config = dict(
    n_layer=10,
    d_model=256,
    n_experts=64,
    experts_per_token=3,
    d_expert=128,
    d_shared_expert=256,
    activation='bilinear',
    moe_layers=[1, 2, 3, 4, 5, 6, 7, 8, 9],
    router_score='softmax',
    normalize_top_k=True,
    routed_scale=1.73,
    balance_loss=0.0105,
    balance_bias=False,
    n_groups=8,
    groups_per_token=2,
    shared_expert_gate=True,
    init_std_router=0.00863,
    lr_router=0.000824,
    vocab_size=18150,
    norm='layernorm',
    norm_eps=1e-06,
    tie_embeddings=False,
    optimizer='muon_variant',
    lr=0.00668,
    beta1=0.95,
    grad_clip=1.0,
    batch_tokens=[65536, 131072],
    seq_len=512,
    train_tokens=631700000,
    steps=6690,
    dataset='wikipedia_en',
)
Below are experts of layer 7 (counted from 0) of a mixture-of-experts language model. Rows are named router (the router's row for the expert), gate (a neuron's input weights, with its number), up (a neuron's input weights, with its number), down (a neuron's output weights, with its number) and show model dimensions 0-127. Each number is 128 + 24 x the weight over its row's rms, rounded and kept within 0 to 255. Numbers have three digits each.
Before each expert's rows: "comes before" lists some tokens at least twice as common just after its tokens as in all text. This comes from a sample of Wikipedia text that the model never trained on. Tokens count by the router's weight.

# expert 30
comes before: " the", " than", " of", " a", "″N", " as"
router:158134119146165136127119109112130120120095129124138149114151143122122141132121139100168124114123118105144158151102125078125116145151144149131166108091157134133101143094132156094110138135157126091119134161126141113104130155130156103090186101157120132110123123155150099087139152120161074077124112122080102109116124115143166146130110166134109103111184101110134111100158139112126140141114
gate0:142126110136100118122098124129124118126109148164132111070099142102119164111171148141131136107156144103134121133094138125141117140151128100115156127126129121105120107123119127120101096122106170182112133089073181104113110188091150138104140115125123156106145119125136145146146143123123111125129108121131148143095114163143077102146147101168100139135156179105094137146118169164100119127123
up0:125153164160074124088141123140124132108175157123097177113154118124120109087149153118115117112114144121154108123157149135134115095121082187146079138134137122119092122157144099141137154143104081096135092110125123170176119114142147073113124114140165105123150145131106110096097167140103143141151150113150144124146161117139104164112098148119109077120146108154161110146181139148150109151116
down0:168159107138122130129112128134109143152124120090132091149117143109184140131122139102095142161109144104085128131099136115135156137147082143146122129149107099124147132107150115129167137125151123090111129120152111122140177121132145158119115107127109144120108128131111142150118129125176143116156091161129136162136120112170096119142155067105131158088118154121136104164152142093155146111166
gate1:160126144182133144098123138133135130112090144142123102138126160117159144120143196120126125129115148133115125153098114075135142147133135171102156183119159116128111113112158163179153110144116135127146124155160109160170090143064141110143136108123119163089105159151126135104105073111138112104157157131125080134151113140108114163119168127130152148113140117101116085120107114120137112146139
up1:084151096161131141140165137105130095158122125099157105105112105140141128115135124112166148159128126109074140135139107143096084134140174142156128172115156097169117120113121108155115151119131163168165108106127121097113111141104122118166152152159116163117123111099137058107134133146081136187109155131181160146157117097109157094127109097122099128131107141147160103138075101120188141140115
down1:107127137097143084139094151137117120099130146162155157125131187106120139158111115124157083082094090097113095131158139150120170087118143136141148133139136098127117103123147111116057165157085161146114155130120113137172103153113119140125111149126112077164123189116113107158135171120123134098128151135142149154116112157135154130142162090172159123180123144127117127131136157097128134131118
gate2:105152110131106090132117104117092126117156106125108112161157139184072163134132095126123098152071157151138161101138083097137101143119130144134168150109082107125122154114133117142152117121163120121103118147168076160120111098135104143119159129141107103137167149158138104117099146129109110145158131136087135159151085121120133143105124144117187121128143143136107149144121157144149095132145
up2:083143076137122115120160122106140110148119099111152100162118120124151156140137126166164101149086142129135144119090104125143123158123132125091154152138088124135134110178104110124172130139111180128120110168144101092106114113139081149094116138148117141160127157090128119181146106102102120139143107125114141182083104118093155123141145138147140128125122161107122127140157141144108149128119
down2:102095155122129098133091118079128161133121118122101135102119154097192111139100093081109146150147154158109146101107157095107113124145188097122146103132140123154112130132130135117156125155126140100100180109162093152112120125118135138137144101152150123126119176088120130136142129111151096151116177114126149133104097140068121143125119146088148152144151118153140136130107124146116120164126
gate3:111153111095119119137092129092138181153078100123098122127140090105144106168111110139132095103109130133086167102143141138120111122162133126123152131134158120164123138160128119106154159129172133155191145114091090080147132125115148105121099120138167151128112087154128137143139098163113128113140119144164118104118112143162110083158101154115153131176121110102076109109149160108156091157179
up3:107113133147156117132124119111141178073083112133095126160170110108132119102203135130148103125117127089136127145114147155125130102106139125131100125092105146130135164131139114091093120102135134106146151098127138122129103130111138113157111138147155131111074149142110103033119126143111110117134083100105125111154145114150104079145144128111152161109151145066079084133122127139100125158138
down3:101095114106166084132107135133159112140134111094147148109145127153144118106169119149094107107104141109136156135109114095142118095152106086141132143112112121168134122077111094124134068109136118118077113142105120127095104114149127111123057161121136129163121141136151145129142153106142106138092127119130159124131152136119112159133130110117177141106140112070128118175118129147127150114125

# expert 15
comes before: "–", " |", ".", ":", "1", "3"
router:105087091124126118134108127094159122133140119138133135122097117130117127139102127108149081117113142124169138156084111138143110135097161127140097140119183162120183106094107124145084130122115182152150153118166147159157118102155133147161144090128121148132125128126123149130161145132102128103120090152127135100143087110127140166117126173121140101106136133102122146129074141167162113118128
gate0:127150112161106095079128120126149130118117116121127127124095055141142124158096090165129151190092079142160102161128110163132116124143131069145093140092134116143116137109049141133136140114117112125099096118145120135150145112065129159143122131119087110101150135145125104117085176157151135153101149151129100164149132108102132127165148141174092123139146103091132146109139097159119122140118
up0:177111155121142138137124113145108165166121109143137089103152151097140114122143096133122119093112136086112103150158136138126109160140093116158125088133153120120114176149153143164105162127163122146153121154128108136126054167079121146133107112140103146125131113131157158081118104095077100101102132125116153114169123118151130179094144142092110122115156150125142149116103116129140108134095
down0:153119128109130123178153104140119161188175132112146129122123129129144129120126150118139116124118111084156115144115116138105100153143133090114148102174108128098120072167145163145143094140110080161101121184110163127139153107154146131107111163181108095152142150147123116114128140141074105074106135130125107104118144148086097139156172200128125093116156122134128103127113171120142100131104
gate1:140132110148184132114123113109160155155149112119153158133127128087091124182098104119148177150126123101126176101151102150092135117108120116085138163135133146104131170143086111153145129069131151146087133125150140092153114129126140133137102131121111134137183122131071118144133144142117127145114127122103137131140130133149146113097125156098103165107144121159122124185113120141124113163148
up1:137088149099080157110128122168122096111129120122120141135094164136109112138123140133106134117101133092142151124111137139127088154176130143128158095094115121129128094117138117139113142153122123084142137167112070140140125081143147136109076054094170157149138150110141127122118104147133174155108124095137130121115115132129163108079098109115139144138143106103113115147096127092143134091175
down1:070130125160133111153087141154098150125118112101126087138098153124157108141150124122097095117139134139138125151132122091090144123137150159148144129132129162094138154107121138110095133138111117125110140146183120079139074135134131147127124145127086092114113138117135095137100104142118114088130137140104152128077188125145114184137152201123165153161140140133148159171136118147126166134140
gate2:077121075148137155133099120189122166120124104150175146115096128133130114144102131133135173090157081143153154121151126134133123147134090130061097133111128123117111139161138091118108136132154125135126143149104106147150099108167105166119116090093131156162130130137144123134135147162149117119130156118141184091157124150090101132146119106164104164143092157131143097111110114129090177114137
up2:100123116153144076138109176123135171140126132132155121141124145151069131099126129095124118105183143141127151124135092122150192125125117151110142152120082069159137146155153171107144106104121117159122134138122100129142122063120095115119126140145097129100094178169145079137114126112160160147156157149140188134147124116097118102124122126125142152123106114131158116109143108107113116171159
down2:175094135156132125119169119117117074093166122140129139067095116120124119100134087117145085155109129138129168142073099113107112123150140145140135132135124123111147135135130158097108169129158103102156123136135126145100130162122084101122135148155086110132119153120130144118137117132113159136147107121128138141131121107134131149153145136169134146128122130115104153113149164101108140136148
gate3:134141158117177123127147138113118083109077083167084101095153131155120101128126130128104123151167109127129154119126147106157134114135158159135155125146108164096113154135147138087099133154182132116158122087148123162178169100114090162112134127089111105121147105144111127119138101156130132126081157113152143094153132119133145157150142161061130155113095161114121157185125086091138139156167
up3:158118110135088133132160157118090131099138137155123124105150091090143147139096127136128088091164116175130061119141136164138112121126108096091116136085130143147137086072114162155132151162119121108145123178125125124108114105153140114139095126143137153125154165159161141155113151167109142136144110092096166136143149191117178101090101143156118143105158121125068149134141126126101185094172
down3:144162147164119124134138127095096096148083110112187090158174160141119084078106164129177165156129123138136116133128148113141132044128122154138157151137132166082133128138140124116116138116114132132137111139125142102111117149160148079099146167162177104127112105112117149125148158134164148138158113131136132115128155127185149146165127133105100138103153129122109094147140086134102101120132

# expert 1
comes before: " the", " a", " his", " an", " their", " its"
router:146101195119150091134120108145114132128166127143123146125127087132139091095156137125119128147148123104101131173162128106084146121133123157155146122161170136171130120108144094161143122120105121112092154130164118108123082102151113148123116116090097139151131090123116119120088158140138186233123121123154114108132132150116070136122147111144120146148124130120140167101156117123160092125099
gate0:133170126110110143123165185175192092115112108128117142171126142124147154156113111123099136108107124117133146105165118141162113131136122116120136108086137136177152107110118068105083121154142147085141150138152105139097137165098146130131124168122144136093102070131086089131159193152134164135139108131159101171085103157161127129113126111126159127110115122143145141130097182137156153125100
up0:101102201160107117127108117128150124127092115102138134147152143180117124096072138135140157142118158122127155098135169147140108100093174110126119114111153136144100151131094114138152094112155138102151130118086111131115116086091155080142167113142145077137161088119093127127117179148115110148163161115099120116106143122146144164136136160091084142135149162162093152167130069160148114086092
down0:137095206138159138109128120089133141137126140121126139076139151117131079108098130156121126117100102136126150158140108152130144121092152074138150118117148111123118078181133094126168123119120169120148094140146177141144137113157127148125137128128111169162146104128115134124115132089153145146123120136140120120122162143127129168101093074126159109130131117078125115142107107095132119085131
gate1:164140152147108157100115158148108085162140118189156129116143104103111144123143138111104174169164133092106103113103128143150164136109099105138109100072119129088154099129124164137156135149134071133086114112103111147109116140123117139127111125141111132136150134107157125152132092136111113172102107134117175151121135136158158103162155128184091139108090104149144132074115166167110102141109
up1:062104152102110143153154130129121119113144150098136122134108103125097119108124145092117137133167147130126129108116137124129114146151142140060091142128093162155145080163098114145072125154121157162161139161106081098134121107109088164157137144136151174118127109110124153100141129111141121126101155121118158114160105100120178140127124181178108104090113163113121123113167134143109128125161
down1:134136132119170151127139130098113147158126073121126106152132136121142143112127116100131142115135114133137116120127131114152157138134132140155109140129191143144130082156115153128123079098152098137101130139175075078167151155103148106122131156096136055125123083143126154179160161134127144184143128136151149135120129126135126095135148130110173135114112132122146118128144118119094128107128
gate2:100103139132120131058085141117135100107098119128166127100154137130135142159119130107108116133135120156124130099157118122125141166111116095150095154133140137092092119122141112179150166150139141143145134144151124187148150146145137148144125121139131118132105129144126110156067118105185088118101118110097111093091105175139113156142136181144122065161144098143112097139093169129135156083105
up2:142122199174148123077098159112109097133103126170155145135120144148105138159165131133102131174143150137126154094121132115113121172131145152122120124125082072108112101118118105120115118125124105102130113145179149102132140126132168069107098108143130141155103139158097137141081110126143103114119141096156129137105114134157160111096133097155060114148084110129132132135151148156164115160130
down2:107135143132122139087165144167124151176160141162141117126133145122139130073105160129091127105081145099105142159123150154129149136075113118095135150105160099110194121123106102173128140120123067167091115131100143138196128067114111126156148135140142122078134124107106096155135117104140136137099113149128147133125110119118150139135105155160142141127118164100081134116122117155174108117123
gate3:122149094137122162150138138143117129127159152110155092160123129118133177128101138137123120153166134109146101133095144095132126087130105126128115088139137138194158163094112109161142115132146081138112163101099133103126103164068099175112133140110158132086130120160088140142158108104101160113116126102117136158140176117164125100086103138107108103141142169118112140122136073127115115149149
up3:128082117161148140089134154177101138144164152158124115115119161123139114115133122154124092127129133153131118181110110109122095159113126091140110106144112117099120139160161146146114096111163161145152139102151134166097130084136118149108103105123084103114131139087122137128135131119127112133130120149169168159127134124117112138166119124145102149157141120183083138115144130127108132182060
down3:135106111150104157147173152137138134130146105145150119143119152113113114090124110140129144092194128181159088134117140127123132147154093108136061129155114155108134089162122103145158124121138096141164129118116145179068120067076129080126135140111104130148130122125082133093162099125110173145137148051127127153104121147119131128139115121138122156101076153096104141136148167120167091124106

# expert 2
comes before: ".", "%", ",", "000", " km", "0"
router:165121107100101161122125182102160100105137143093156144138126165137134137127128105119123144101173137138146123123097087134138117106094094152126116123130124142137112090139110129150103128154175103128130182138134166117135120141131105084122147133159132147108152111160171103114166093161122117130114143115155136142133099139101121163080123109138126081110159119120115167079138091149135148130109
gate0:156143126151100091110127108132180152120127079095134081144147145126133158167119172142168119173122157111125160140112173139128142114128107092175098124126119180118145147142152131116103179119148130084102148109098130125125179070084120143144152150151159132132123121113127163144121156152170146093140142168114129147119120115079135100118110120128181092114132160099095099110102119139105120133133
up0:139128123150137130116081137150130143140126105094158145100168117129119119114134104104151122166130157152162145075081100133117096090116116104156121090147117134064124163114120108137086119132114134116122133123162097145124101103129161143086141151152097105144150132082097127121129146108114115174130143106110127161148116133103169121091164098136124169116175162103100092142151111137169136157124
down0:102138133170108107123113104133102140134131129100192088081100122134139129172132134128147117115129111158154135150134095109126118137123133123142108115147086114154162077154109146109123143135135128099114104100123134068156099132157127120121151147143116093138118136151143129124151127127123127165099129093160131129129161114098095139162175195167146147108139127140167110105109131119133131121110
gate1:152161126138118132148099156125112127084127102130115116166098150085104092183119108135134167128155121171134169098143090171162170081108116140151121118127145151103139129105148143115169130126108166116117078125168094137138110130112129128129154155138129170098113176156117148123109093150097139141159157139132148162133135135117104133148122171138106116115126108136146109111157121161158101118087
up1:134149094125132136110134137122099132102115129122104116116168136137120166149131141113127126182128107137146136108151136137139109095112164128130132142124133151087141104099149113109120111100147144122152125121094144091147165092098120143142126113179130110092140160112166123127127137143139120083045132144113130121121113120123142151147118114116149136118134104151142134099136089106101098171112
down1:150146150087163141136111156151152134126132150156140122113170060109130101128110144122084144084077153136104088111133144113130150135123115122115106154165101111033085099148141129137085161135137134091108152100115143130140133147157137114120159135156138127111136114167149116099120161135152099214080158155154132159116163124105110126151097151167154121091146100165135134142143184121123192158104
gate2:101160151117132125176094145131121094122146096154120096126124172124133107157137153128124175126157160113164123147179164141111109174147135142144118152116116159135126131108135135145178165153146142156070085126114120160128083099086080133127132118155154123128137084082144141105164187099143180099144158128127151134147127119130124120107107146138094126104071099109158147109147147135139165104138
up2:120180129108113109118113118171136152137120160104121134171134084107131153115148106176126090156140164100165138141122079119142144081113111095137137120113092141171084179066095094138135146104147091117135160141132133097126169171170173121129141099158159107090165125151144115135137136144105138152129090152124134115123104143098112103169126118103176134179142138162117153144147129113140108116092
down2:124146115139138134134104151095151126144173101158139095150119149123120143123118150145124139097157146154103146078101149113151122136127124167125134113114168149117133098076165107143155125167061097092146107141140108101116133135118154119136129110138151112160139125129141125112107116130135117031137128136105145107147108180149155135106132123127102147106128116084133102114099115115153081162142
gate3:176123133126137109137116096114168168136077084154117101138082111125099122159116118133128146128186114129144160149154112156137097143099097129141137121121162105152161150124143157173122126121126121102151145161117124128099098112119165113102114157067080082145161157154097128130177140116133150116113130145128144117145088116141118156145115157148121086150136121106109097145124116139161134116155
up3:110149157124149123173125121155164121085129134114144121140116117121146090080172142137129134103125140131120163080119103100160114157141097139109161092122164125111138138097119136093101105089148083140135148147172107148151150170094132133119121140142149106121124139149152137157114145113126115122145176114104088133111146159095117069132097100138130091090111099170143124110141176142144129175137
down3:116062151104118162108154127170128114164097142086145144159147158107115144123120115125091117172110128138142136105112151136091164144106152114127155145160140148201097110134132063123088133183151112118120159119118121086085129069141151126131084134150131142102142081124102112130124151157158104138159161130121159155141107132122143139106121140161160163167154121125104125117144137142130143133125

# expert 0
comes before: " the", " a", " his", " her", " their", " an"
router:126104142089155084143112118138150136142125115118148139114130125135111139122157155112115144111144126100103160136117144087116150119123149160118131160144139126150135118096128104174115129069101120126095156128152154145149094123143107133113151104103096148109105146143141105145107144169094149181132109166184159118120120172137101130122142124139100088126156119103146140136126095131141119115119
gate0:152117186110107104132117103162117129056113143161125143156169140146103120162089171148124147129100149099130165137103117125146158117162132146152124114098132155170141112155167140155114091114186111129095157132109102098115109153159138080144161111164105136109106102116090125159154123133147132127121161122078082124106124159141137101127120146108116121121117138118160153106128112123122107113101
up0:160135144155128101128127078143150132103171126164181120114124118129118110156137192114151185137121135122121179141134087119130108135129151148134140132145095143092139093157108149142117150142138096146150128110117063141155088151106109114119137123122128157127082125113144101123110114117136180142146080102113114136113096121139108118152125126085147161106124173113159168082147146131100143145094
down0:137145143161156113116119094118151083090127132125088143178128134104152130123129110153130144122169139147123084122119109136103150133150119107117140120122124115118118122127115163112104083123138103146146094150123114106122142155127151089132124179137171110105146115147115180147167113154135057172100123125123139155094133113121106150135105098144152150102140123145124097167133146144096146096166
gate1:105134163143127133142115096120108099116116122127102103090121084162130126133129067133127137150158185112084127116163166087111129160116137149103119098118196126126117157140133143126111128109106114138154162135070106127121136108134108111113099113101165117119135115166104124076138138126158125145141147123153160115093155139106128146190094157101128159122154140120136111130123109132199139139137
up1:132100170094120083111155132132131097093129126164132140105111106161130150094105129147129128127102116149195167098116131081151118145110149136173129153123118151126143140111169118167147112138109158155096092106117154116118130129094119135110172139160103135103086087148076114165142120144122150107128132116182133130205134101137154123121148143108164082110129124139110160161158137106163120152111
down1:095140138115133093142124128130130115153141179123153142125096110077151105151157118100099132127155151106102146156146147167150172118129096162112141124128159129169131125115106086163091112129116131143113094135142149129163143146096129195115196137096117136151101127150104133089098107121124110179160164127098116112118111134129149160138141158139083121133138124134130173114129084102168100104152
gate2:082119123148146096096142138110112130121138098170145100094141136129149114134141089122162113112120090155135171108086072117151114138116154132176123140100137131163144118153130122132137132111101128145092119118133091117130105124124108141127137157093131103181134154141140105160135132103117173127096144136127128111118160135122127190130091072153157114146107137131128136113167125163145073127157
up2:119158144116105128120122131127117183144101114082152187162118121139097145146155171138072165140106089148146119147136102171125127151127115172107112169124105133104187172088131116140144096124074151158162106141100122159160100098138107106120132112101092129111116095126118163106123127139137126120197135083129134130104108132158136172114151131123133125124188106106129122147136116100113131123129
down2:125139124150135149109132120095116133105155135105123118149121099090115163117126120158116089105117160124136187141099104090124126145157117088102158090135113111120140139162133124111146194158141096165130119123189119091117125153164121145136152105080126119142129133134139130138139112146104097124115138167100145117148082127136112076116137119100103125148117146094158132089136138120108072151144
gate3:130119120101113126133115122115122116134143140136198134130136117134149121125097127164096112125102137111076117108115139136109132144165150119125135125092120099173182096090076135186116115090124079126161100120162110115144119141153126123127098160145132123124185137132116121129140131159155131125129127118087138125114138171138117124117099113130123143144106162112109144097109150116127120123112
up3:124100093143090084123133112156145108169132123089153165126173146124126113123140120122132104120160114137109108151121118125166159108135102137124167143098129111147096124104132156150133099118172124133131146119140169117143153154169124127161141151110135139125158186091124105087111128111146108172128136141157156100118145146122117088171129156163088112107089100132115115119132112121095147151143
down3:126100155089104146137129105090123104153167104110160133157108189123135149129152121104122092108169136181116093092101124124135169101103036159123129162147145123153121124162120105157142154135150103131124126120157181125151128165113110160065123122145136152135153158104125146124105074124108124152173114116130140136118152116099125108100183091110148103093125064098161135135102133121078120114134

# expert 63
comes before: " |", ";", " ", "0", "1", "2"
router:152139123155131086147125161149123123074141124147111133157104124098134102143100110104126148115135147134146142098103121127141147150169133174089096126114153159131126185082123147085100142164132107117117111090161126123106161153096148155115119135149151120138148103117097106113130138136093139145121109114120199168132136130127166069084134090082135121110100119121141192144125191125121117175141
gate0:069152124123141120160088093129130089167125087124104150161104125152110133153134146146137134146112119158197140145145097146158128127126162147162139156160151142141141126103095143159126109119120118132138160147129156097106139100109081078137128080122135138107148131095133115160163127130122113120122123127121119146136154141099141121173107135121140170111138119182105060135187128119134132105172
up0:133090153130113121093171154142106159095154121143181143105104128125116130154105084140124159123132147134099144142100122158122092179131126149128119166101145130113158107181147144108142143143107109087149100127107095158120162139097136148126116139168108158189067143098129118104121176090136137131157106152148146126123116057155107133115150132127126076136111180112131154131101172145142151123085
down0:162111065144132153075122081137117096155151125151104136107115131147125137186098160132149154122129048128092158142146111078140114105120109178143150124120172129149136128108107097145130136109161136093134121178118103136174149099143095163135161128104124074119149110118121157140084154152150133126170163141116132092131121119162162103103109097136110123116096134150129129104131160152141126098119
gate1:127164112151124098142186158140142144126156108095156129144131093146167126121113150153131113122127139160130099109128114137129125158117116120117093155166136106168112135112075132130123126106142074124125135065087120128141101105114100093079096114108153128145127098103113169150136111140144117120160118140139122102135129156138074106128104123148160136125077173119120090105135108148103108123091
up1:107090127141054122107110087148144123156162100164109168142112138120171190127113112111119165148100120106139142072140112110084142140149137131107116174105139091138143182118142125132143142143090157133098121122119163171140109125120098184125099129133122150128101162173137080136151120148126126119063149162067110180138110112126165074133108131129101102140143126132165135161156143128149104111095
down1:103116096153151113095165092136135112184138123146116126129140098131134116097176133137115119113178118097123150101136104102141132082119146126122121168095110105120161148105121123133153146140123132104096122117117103110144130129130163155144107108109124181107133126109154121108177143199138121188102114133116110144120125110096149165121150089100085139153120098178130105163156095139153103116126
gate2:125123109114114090127081104137134091143134117115155119110129089198105147135075131092109132140142100140130089080134100132111133168098111145124121163115120136110148135132138133129104096173150107157094180094140111110133102110148171133161126123158097140173160162147141134132097130084143124114133120127124144125140151142095127083111140150130141104135137145107191107105118115132110078132125
up2:137148135128181138123095070106145117146092124108142162111177100113112144135150125114107131082151143084135109132195097108154113123099125143099132181142089144106128126117124085133130098103098111118147152137144097120116136144160128115157129125130094127131149166134119101152117114092118141135118102099155100137146142130136165123085113127130171132113150123163132135114160128165137120151117
down2:115141161135122129115135138096171159126128106110159144125120116165129121131097131111140117150110132162153060157156128136150135175096161136159120134097100130149136137118186109103135120128154160112135154092136116122112157110104114137178127158135137135112146139152114142084194097165119148094140103094162128138109154135118141112054100144123100066160118147073096141123106120131131151104116
gate3:135128140122115135130144140101142172122116104127147160111070189129115114158093141140090156127160142163074136118183149139148132123122118171145156118101115092157122143125087150165138115157161168083130103124125148142118129133163133119110142132110185109096069124124097138133191118123129111136143131113139124092150126151099103145101152119173137102097127133112131127121130097106116149147128
up3:129119107115090112085143147124162129152162143166106131126066106076114162133145114143143159110105154135190148175095158152104104153129128142152080125137146149114115139139086125104140163139129124096127173155108139157149093121106124116153141106131154196094139130123118123152148142161148123090088130096124117106108153092120103149152147169155107144147107136114124110114150135131134202138106
down3:163129132128124119139157153113173149135152108120156144107114112144117119127126146165150108138139135131113126133167149193092150151087146107135129146131136131212098168120139083104127118151113072130147118092126171165121096103114143104119121125103135137101107073151147170134146125098143141102143114139150150104170126146137143103087161107122130116065117126122149141110159112105160112126121

# expert 23
comes before: " |\n", " |", " |\n\n", "%", "|", " %"
router:168106077132174102140159151138151090135087134162165102117110107109119157140136110115144125127111130115130163091084106174129113172160134113129110119156113130096127144108156144107104136159125124109145117148155144147134127122158142135087174121163150156099118135122146120098154132138147121084135159156132121081077116148139170134141142147152049094151078135104108140163102118119109136169162
gate0:130132098124126155114130150102110179113089129128108153112145110125121158116143120142142125153103176126140073152133155142105171116087124120162136110133133126104129141182139136124124120157086125087126172130123160160134137127119180134124130085160114166113149132134123087107125217125158085122150054111119124150141145110137115154157106102132119109111144163129108148128166126124123095113113
up0:136148148119169141088123140126109177126163155136110115081130129129115120104123118130119128140121131121087071186132111111141165159110100136172129093127072126137099129136111112094144114173087145152154111176123129109139132163101149116133141129143134143136166103109080137120150146171153118108178111111113127135180122137109129133133089106129120120095086152124156121157140141148141131108080
down0:111152128116143121130161132102127124101129084131092147143127086129120098116128144124154128170106112131152104132132087140101166097147154127101110157129154134098166139126069143104137129140118066138154124131151148163135134115136094126167118168106106129172113115143133096149097116120170114157111139101109144134104095127122129176080157120129147086183138159161113147193140122133127119111124
gate1:133137155125149108109151114094093128144115123154130125129107167149113156137104127112086142143138134156112116159128096135115105131132133082113093098106123135104136105115078164133086144099148148179130094121132140131147116083140123123117146096124140127101112145104104147125141156156151117149089146123146109139128112143110147132150086088111108120096128104120123126130159162188088114152179
up1:145070146157120157104110150119134129131130129173128092177095131166129140098183097143175149142136141110116124069142160109147149115150128160137146157196103133103156166109163153134106134136137127108153160152093109188093115162123153105176095148096131146166161090170123132147106091116115153102137122124148145108107115112119146070134153103097133126117116122107131124105124083119136118117132
down1:097122104139107120083171120137136156108147122146154122136121101108096148158149095138092157106133105134142138181130110103115153183153112117114142123097114160131137138141134085176131155120141161078147102101120114162131142157118140119181158138145102104120140135137180155113123145191080149105122163138120087130151129177137135140147104151068142105161112141128126118139135080107134123132154
gate2:142110159086151125085156107142119081122118131154122125169126125144103126129129140144160100135099123129114152132163129119118143085186143119103120134119125099071123128074139124133168120130082151143125122134131137117111129139165124155118182120104153140088139152109139147142125089155128137108162115110117111122101143152136156161149108111168166125098100100172146144130137120131094142121113
up2:112144167135122097173151131132080134103130139104150105083107135168121131155144151140110069146101140156156111121092127185173139135139155128121136128125129129101164114139143150166102095161138098162128155117114150124184116117096143064148104155150095157139142116110135123117100118160129102099152157166098105129108141153085119103132150112122119129135129150110117123131112167131115112098129
down2:159115095126112131113124097111084114113133117140139142110131058077105131104115108105134163164160116148084073160128129151155116157123134119171124109130149087139110132108103149113146183140143133114121132173129087107162109126100067139143158153116125070119141084151121141115146149146155119165106155168179131149138127143122153122176119129165155151121136144154145150141129127084139136110152
gate3:120113136108149158123113150135113140128147115144112110157160120103136119097163131117154142129081181101109081055143151144140133124115125106153172139161129149105128124127116111159078120093130134134140105086088115147119179164114123091135138123098135090136121102117115088110125128121138118105131148134145140116168150088090152129128132105089112112136122175154177113108143121118100130132136
up3:076103116147120134153146107114107103127127162115089131118127137146161091180092119099128121124168109116121134157121100159100122103129122160102148128140112103149109133140151151137148114120131142174142150145147132155118115109129142142142096146105114106085134126149130157145163124064102096141124141110123100178142125156163122132175111114110106118128132095135143134106095116113113116116097
down3:105123146141119146115085078104121093135153146178154140161090155113160168108128118137123153095124154118109106133128112166122127146145110096156135123126142116171141135109071102158138153133142107118063152115121150148144100119121089137187116087123155162141122153160111122124109128150134144096131113101175128150134183109136148145134150113112144122128166158076149173117137112127143124122137

# expert 58
comes before: "th", " |", "°", ".", " century", " years"
router:175159119123156158113125157115096081108092127128170121122128167112142155144086145097121110128131132154116127146097131116104096130138092147145100099132152149089140082109129123158094119110159151109135146134131160117120083130111125100102154127097142124121117126126153111149143103096116090076079115125114147159159098097153141178158114153122121131128168145106163158152141131128125149099110
gate0:145145120175130150152135127124134133101109147124133107161135108103116144137137084109085180118127134174130132123105132119099105123147118114098120155149118126147124170155120152135089131137125134128152125120128127097155123114129133148125154148136135083096125141138128129113153124074112123183122143123126148165149118085164139079135107089136113143175161131140132106103152086125113178138145
up0:153135111092153137126131117103141152133122108149133055138133120124088136104086120158099117171147112144097105110121113111139121111116140134120137124147096102108124135142136130108095109157149094116108154150129091081163112137153101153137090141112101151136123139126105135121099145151090117140167145096165110120140125137151139106078120075162156094091081065114157116120151117152121112110104
down0:110116155147117122088119112126114119164142132160135107164178106103134096115159133127121122119150064108144150116160161123138104115116106130144132109120125095103143123107156169177126085129109129133141132100165111124156116167154134152116140136150174184106118159126124126097135137141111123120137137098139140101136086098153096145146091126100156136101092128088131086128101119135126100171127
gate1:134137162172126141125121133156143106095106125132137105123111149136126142091137063060124121098105153170148098137151080122127126131147107132081135166126132100142139114140140106135148147121180127124058100119126150109124165133138109133113152146127121107168118091141149107122136137149110150116096115134116144069108128126159121128103143119121147105149136137195155134155128114107139129130187
up1:105066109083109141115130157119119136127118148116127146144152139117114137140124161162123149157151140099149156128111160172107119105146135112102156088140131149125146128127138126179134158131078129132137115141150122152116128139126137146161123137129117120104142174123125125191136147090091097148116149135141120167169131130116082145123098106146134175102143125093079130136122135125133091141098
down1:149154150135132079134143139113140193150140146152116124107156089133107126156110146120099141163139127145120157139140145149093145112093136098087122115199162117139090157105153082091133126132123127061131120110085156106128151141119114100139131156149134110095134144096136162129134093098121142129157067130150092131121187123122111123126158192109105190135158096051135123102123138116133141115168
gate2:151129161154120133142126129142124101111157109183144139115116158107136141163156139087115076128134157152154091131105114100091157154114164105058134119132110105145158143101132097110112120112117144137144140127146116146122131150181090161203146092106158137104107159098107140161160122106166191090136147124120149147154124078148103110111126099107155150165142127112111169128109126134134148151150
up2:115086138154118164109147127064081117129100129168123097114129095110159092113135130132145142127088117135152106154127158137147128155124142146147112147081156088099108109146176157154149142090137077127106170144133168146144161084138146118106141106109148098145110123160190141167144160063132137192112139121135154107095160127144151142151117106145112142102097099129117144144127092137114098119128
down2:100125114103170140161110115116130112118152146129136132170125133126132144102128125098166118128149113160102178128133116151067118147090147143132139146116153141146092090131088119180093122098121152131149151126147151159135073116105126121114140134130130085166086105119133080128094171144126146085080134107157121135119123113150153105127153096140144081092119141138105099176179107113149156104089
gate3:132131121134116109142146080140130131142170150154122158144139132104122142149143111121119088137155133146158130138111141174137127081145123138086081160111131122116103177117109158122123109160115120152157123133100131131114108122156174141117103117172132098135172104143081112165143119143125152132149164135141100135151117159096149133133136105131091113185125114089091162161157115128161139100169
up3:137172159154129103103110147145116106144138128119129114111138104118124157135106121148119146083138142128111136143140156107156135135144114108108118120149111097118136159175108109108128145064150144124129074119160114152063121144126110085135154131129106060115122104149154165132168119111145145108157144134114119116141128083070107122119162138107110112122149150126142093075119146147132131130148
down3:131129094067074114148154080134107131144152111135083124143142150125107117166100110146080168208122119129105134161129141115117138148144153127169114125091100129121132155143110100122112137101111119148124133133147130129127130132125112093109150125119110134133176138163150112157159127128118102178147105146125162115125081132146127133129093134142099106135080135134143114079135154143098117133126